Weights of a small mixture-of-experts language model, trained from scratch on English Wikipedia: 80 experts in each of 8 layers.
Below are experts of layer 6 (counted from 0) of a mixture-of-experts language model. Rows are named router (the router's row for the expert), up (a neuron's input weights, with its number) and show model dimensions 0-191. Each number is 500 + 40 x the weight over its row's rms, rounded and kept within 0 to 999. Numbers have three digits each.
After each expert's rows: "gets" lists some tokens that make up at least twice as much of what it gets as of all text. This comes from a sample of Wikipedia text that the model never trained on. Tokens count by the router's weight.

# expert 74
router:491516566530451527529520442484489514493491514491476536577514558478449526484526484470488467509518484479495418430429528544496453525526476540503492527533513533524480473497521521473448558521506476562495514474488520521456458500525412505614508500479499446559509504481408474582594498492512479547501501482476492572499505501482431478436383520455484608526493612516532572538497522495495452488505564496537597472491513537523539493461491539557508536493528489502598439466505523555470479528506524503458457459551490444585480561453500538513504476495476527479493552576517506465455447543567510543
up0:538532469526532511504491515442490490566549426570411479479536560479575505528553520521509518595530495564416429505566444483441504521518486523456389426529529515535515553510533521511484463519476431484510516431512484550506425485533454446520529540458549482522555530464449446527512538491531456499528488511446526478486434445456515541475502438439485531481519526453540512485537501458449476432480457519521499545460508507562483555484541460486484494454451471515483504532521532447511533473491521514451489437539453521439559532450533539560502464486580480551505544467530531514515463564611458518
gets: " in", " In", "In", " |", "|", "-"

# expert 43
router:459494539524444526490494422490496494549510483522447536528540572502501506459516473452511514518534460465505448474459537509472510479455507504448446449475519478509469491503532493467509541479542488519483538475509510570466455475479412539515424531509545453531471457506458489615534459554436507514499522429500462581470537438488496463473420500465492548548461546524499510508516521520518485507499537479524557448430481553544549513424492466539486483547547489478556500436480455538504574535500474432441490470499395486598496494548564550486526465426482385599492473573529529484456492467515463558
up0:505497528470491569486408549434582531580483427536490518601510514520465503468563528463512425451490507449513467534500533536503495573502500569432472484492481501549449525538631582529533516530549469491523484549514470457439568475516530530496526541478544464583505462452444544523484507481486476513493478544607450503483484518532447579482486481504457520498520536532488495501524475554455482462457496446482517435495487470522528572527491488500547456465532469517476486464523477542543569417471456409527446458531456514513508515564470539546548548483490488452444507503542465468502466456474511531
gets: " |", ";", "i", ",", ")", ":"

# expert 0
router:461475509555404544498501454505498442506486506518466541522463535504478444424524507457528466481507486579521421399478530532454479507447519528486503475573485503520548561431516462481494541506570414539456572477458457541460474492521456505534450542547475481513485509481442511611551488500444450526494493419495464496506507486413449537462462507484506531577505543514461573523512472503495506496448547519503566468492499539565519540464483484515464507529568492445542513491539482514455478491468435491475550493517427447578485545523527442495497507429436442583496531587519516465470492529528434530
up0:512528480447510567441540499512509471494473491474469484490494508471432511531543543509482511572517566481540480447519478521526457424548513585440481504580551521451510490477502533495385529510527452478606487445531439541479441540465526501516549478474464505525467468494493563523455553430440536485511483568551516480481449499604474459493475579491534520467469497451493497553555553497544435469481502443509503515467490515517530508490531491490445492509458534506538495383502490563452507444515492534508448508508547534453510395483525475451560521511504525428533572565423489502547479439494454465
gets: ",", " |", "-", ";", "),", "|"

# expert 18
router:501506497496493552523529453528507480510458507482434515556445474505464482419469475423517504503566499518502415449463465468498517512497521540483540445533518485498533539495498514471521511465505480512461562419552552543484495538533452508626446579494478396491557496514467503596592504526472516558576509459533490554480499509492413482491403545435488499483506559486499544471476542498509514468475558467535557476495497498516550543456407457553460537494540574399508508492521517541431552492471481471465490482500475438571446534507512481495539481471542481544510530507508528422471445466523454539
up0:502480489501494471544450486540507481464483465519480508471542432503567505499499616482378536476568444554540486414489521456496408472476537523565528497559510473463475468460543495488544451533549497460521471498494468485513552503558536509480469492508450492526513530437437460537471497515549531427598495490511523507450533556494478439509481468470459500477525524412433469520478511476553572472531480481479507511513510504476556515472466447517488471535534538462474550487510508484484583519436500553534559499431404544529457477567507419582506534426493484475520546479491402576491466484499518472
gets: ".", "1", "3", "4", "5", "2"

# expert 75
router:460529483511450552444506409524488487491448496523435532548496526486475517378503492494515462465528508563539415436459492474486511533468520514434500488512541494483542511476546516486482550495517459523455569475525528553487486548523483506597442539536518392525531510512440522576515541560490451483529520460495470515481496491480417529471374463464487488502447569475523539522507533524526513453487541474528554452466509517565545562438464462540478510487521558483524534486533470489442569545474461439461452460538498443575482517532514495482498511449535481535502531566437459442456463444543420521
up0:484525504548433491491538475495463493575494502514479503526504509457524518502476410552424551498533557557591457509501532446453425428479473435484542512549506409490535483545493522408543592513495528507427529491538490487485484483548494508460430483492450524414504434504493487518495537534491412571515438472525476543416486570494437484470495464435521513504480490535427486509480470503499512477464521454472552483463506489426462580470542483513555438468499424489511462480495446529447484479493498544548448475460506489503536602506588539454490433482474470522489477472536533471560455506475502532
gets: "1", "2", "3", "6", "0", "4"

# expert 11
router:471491516568456573491537480524476490511536545460510558549504540503503505472526472484486458532511506463512476433455526484465469539478527503475502479547551539511469494485523480473494541537511464491434544495458553561494482559485439525632499493475505424547482486516416527547576524508491513557542480471486459524485546461518441476389359518421462581520513550485466575548481558576457451509496576506497558454505483540563564513494458514542524484505571568437518505465537507566503481541439485497522466515462489492613498500527486485482536471487471478521508515507499462514493440542527493561
up0:505505502501477597512511485435496397519504506489518538508517561520467524517527512501466532597453606484553491529485513467500411555439454462486422482456487535511543515496593412515503490467511508486498570524499528467498415506488522473550539452564541457513514465477551586502483483474486498478441513480457569490518490567517561518505434527474512546507467499440486484444482517523450447415512444434467475460516513435450576500494538428524474528514491496520488469496411501510530468536546536499511569490559536484548468517522590552557534470526513505479447543555522501430463527511527516451
gets: " in", " on", " at", " to", " from", " of"

# expert 59
router:547543485500463540444503465489505442534503476496432554565514546517471491435477509434499473485510513566515386417459537527437508487447528521465510482512502505486560532458551447518486547480535461532489555456469518535459452530528431513561469541519489416565487494491450509645531505503485471530507516488543442534502492502458504525449454498486525564568470546503497559533473479542524439501527528524546532426501503549558490540452496491497427521539566471451567487473519522483475500498513417461446489504541488442571518543516561473450499534466468442571505462559491482504478495561543418548
up0:508526444574457516540496484463468455538508484507460612492472486449542507467449487496454525485505517491548599512500474497464457527515485544557443482466515505497526500439501496478445500477507382481506476466521518515492481506529489505510568507510509444524442493512451497526534510487416467517515447583554450474476486504504492455446450527496496530540469526483564444449489516542543497492500566550539494500490516522522598424510528519530517549539417614492462527521435519505582518511501527400527498532511420518483521495531440518494443548583496523466533485496525487417511463492615417453
gets: " |", "-", ":", "|", ";", "="